Weights of a small mixture-of-experts language model, trained from scratch on English Wikipedia: 14.6M parameters, 6442 steps.
Below are experts of layer 10 (counted from 0) of a mixture-of-experts language model. Rows are named router (the router's row for the expert) and show model dimensions 0-127. Each number is 500 + 25 x the weight over its row's rms, rounded and kept within 0 to 999. Numbers have three digits each.
After each expert's rows: a language model's description of what the expert responds to. This comes from a sample of Wikipedia text that the model never trained on.

# expert 10
router:511489524468511483482479504541520506454503440485513527515519521501501536495496511515511458544525464546490504479487522468492489528460484442502531512511474523532503493527522512502540526511506468505552501466490504512485517508506509474502486519436472482531504507470493497483528513441483493470473514527490453500539509536472472523507490480494504567537472504476477458473521512494509494527488
Description: Table pipes and name starts. Pipe cells in sports tables, colons in times, and first syllables of place or person names such as Car, Ar, Or.

# expert 11
router:470558474488511543527513484532508477504521463486499507522514485569523505532516509530481492531477485517504558489523538485485537504496510507532538518525489502508522478505532475518479500463452477497517468489497463536495490442475486477532503486495478475542491473488507450497514529492501524532524492489486468483497470478461504476497488525509551503524487455509478491541527536493472510503457
Description: Role and place nouns. Nouns for people's roles, kinship and places, and word endings that finish them, e.g. archb-ishop, soccer player, father, city, town, government.

# expert 5
router:482522475502493548476480446508550431514516463471522518507518505528531507543483529512465461521520470536507512525534512451512508545491491483501518534507473493518510449473492503506511469479493495482515499496510507546467498488520499484505471475482511510508501535502524493517485544470466528516481518518483513471479493497463483541515522531502513524468490511501480465521521549441452487509479
Description: Quantifiers and function words. Quantifiers and connectives in running prose, often after in or on, e.g. in some cases, many ways, two occasions, because, that.

# expert 9
router:487526521488509524507455459491537459493492498513498544501517559528478550526453499494448493516523518469524485478487524481502467508489498498532515554504510466519538518474482531470530462516490501533537513498502465561511485492489507471515472471502525499532516479499499498508508498489468526515489498494505465497484533468521448527493479497462533516479486471533457478537526518471487459491484
Description: Verbs and prefixes after auxiliaries. First pieces of verbs after a, to, had, would or did not, plus auxiliaries and pronouns, e.g. st-eady, rep-utation, ext-end, would, be.

# expert 1
router:491516464516500499548486475501474477482549475528482503510519516511495492509505483508480450483450459477511517517497491496461508526452495487510522491507524475491509493508547503565526493493459499490504474532515499498513486485499516454559478497455493501539477524475507513530508562533472452510502478521467532500515543518500461489544493532487506544506473485481493507470524504469495516537454
Description: Headings and infobox field syntax. Wiki heading markers, opening parentheses and field names in infobox lists, e.g. ==See also==, Population (2021), m (1,014 ft), (born.

# expert 6
router:484512492477546515501493501526503491527467469502486474539498503546532510537497484490518482479523497498453488476485518480504490491506507523523530494483482457478518451486552521540500451493503531514532475498507434512537502509481521488537468491482522475527480511501476487526538493467469498527515530540470486487465523444505490504500528499455505512543490488563547513502526511471483469490471
Description: Verb and noun stems. Stems of common words split before suffixes like -ing, -ed, -ers, such as ass(ist), compet, chang, grabb, farm.

# expert 12
router:511524447488550508509492504516519498491529481503533480488507549536460534565511533521527496473507488496493496514522486482482498554467508478501510509542485473523531484478492516544483496503487417497513484508518433491470494501466493506521475485519490455494492520466511480501494537445506522500486514510454522507480505489503478485528510536529533506488485533498480495481524520503440515513474
Description: Table cell separators. Spaced pipe separators, digits and dashes between numeric cells in statistics, results and census tables, such as 0, %, 6–3.

# expert 3
router:466548521481548528510489496486521485480524498482504521507519518502520526490524543484500511462537430476492545502498502487473520503525508475543507496486517480551548488521463463486511486490535501464510460538473490512509521481508495469498494444475536505526498504482531489530487519491480526516503503531460505473510522535477466489481493489450500546530491541512472495520520527486474526516450
Description: Line breaks in lists. Line breaks and the list or table markers right after them, especially in infoboxes and lists, e.g. before - Kingdom:, - Born:, | .

# expert 15
router:467545496484497482493480448516525500506473487482488526476509510535507490545488534515510463530493444514482547535564507475504515466482461432511520510519484498497517490526520473532501531491495470529515455524521449532528518482488491478519485486479551436557484499477538504504498485490506489525500496500499493456506488494486473505483495524511514513520480526492489503528524509488474521540531
Description: Personal names and initials. First names and initials of people, mostly in tables and author lists, e.g. Daniel, David, J., A., and pieces like Paul-ina.

# expert 14
router:501507523459516513505471482532499504518463458479466510486520511516473536491498558485457502490501481510464530553502510496490470503475505459550500545539514513503502503476492532521531472437525509528479470554492502505509505495441484459507509506482487484503479532505492477513505499477434523511505506512533503508504471518484502515478500496496537522476478488543517466545537506513495483537444
Description: Word-initial capital letters. Single capital or lowercase starting letters of names and words after line breaks or quotes, such as R in Richards, V, pr.

# expert 7
router:527506456509523552477450510532499484519500467516492468506502509482485502484499485513531499513495502524490503524514521459535496466499469464541513505466493483499539523530531530534511483490498495532557456486532509538490531488475458493541491501471520448551515485468496438534521538508481468539463525528486500508508494489516481528495467521507529519485481491506518478508511492468453511509465
Description: Mid-word pieces of foreign names. Short lowercase or capitalized word pieces inside foreign or unusual names and rare words, e.g. Süd-de-utsche, Springst-e-en, Ne-ge-v, Be, Pe.

# expert 0
router:490497464486534532521431485513488466465510465482488517520506515551517522551498531519508473536498504479485513526513523502487504492486503507533538512477478515534475471502554517499522457457444489480514511504463470551511477505516471505527473455477530501498467501465514486545482504475492498518528500539461501462486490486543481519498528469497542514467496485518491486467519527505510532495479
Description: Past-tense and event verbs. Main verbs and verb endings after subjects or auxiliaries in narrative prose, such as released, published, won, began, contributed.

# expert 2
router:513516466472502517496472489487522461475518513505530500515504498539543499518520535507491519497480439465502499465529533501482506522489513488530521530531498489478518504504487505496530504473469505503528509499511502505453486512472455483556473440464551474510461515493540477492470516416449497509490517514478471484520522496468530473487506534496512513485476484518531493538551523503487514526504
Description: Year and number digits. Leading digits or chunks of numbers, especially years and date ranges in biographies and tables, such as 1 in 1896, 926.

# expert 13
router:503503493448503542469502466491553521496506515454486477559488498494464504505512495516471469526491493510502549508470524524504476515496469532504517518529495500518485484509512515524458515454486453539529453472524492513482495518460482466500471473464501512505469512513486491513543497487449527470456526515482495486529501506532510518534486470475517508481471464537507455542538530499476514519530
Description: Word-initial consonant pieces. Short consonant pieces at the start of words or right after one, e.g. m-erm-aid, bl-end, b, t, gr, ex, sc.

# expert 4
router:474515502466535533551477496506525472469484498484491520501527555513469509489449532556475492503435476517475506536501518492468468515498511478500492497475504487505499509497525498537493497522485506567501492505485475513511532490518511519507509460507521482522466523447515454524533497476516511493490501501483488520540471512492489528475457530489479487515492557527512466490534492448444476491496
Description: Math and capital fragments. Backslashes and capital-letter word starts in LaTeX math and table headers, such as \frac, Comp in Complex or Compilation.

# expert 8
router:456553482501514538489467458537559491476505488460500528494501521551496546528467536524490484510496462529508539504522472463487513531516520462509533491497511492538487497504483497492518520461517472488540483514503448518471511476489472457544475489472535482538502480460528486517495545492489511501503499503478495477487528528496522508478521512507532545498486498533524499524485494471478500541466
Description: Name endings and separators. Final pieces of names and places, plus the comma, dash or semicolon after them in lists, such as Bridges, Díaz, Sicily.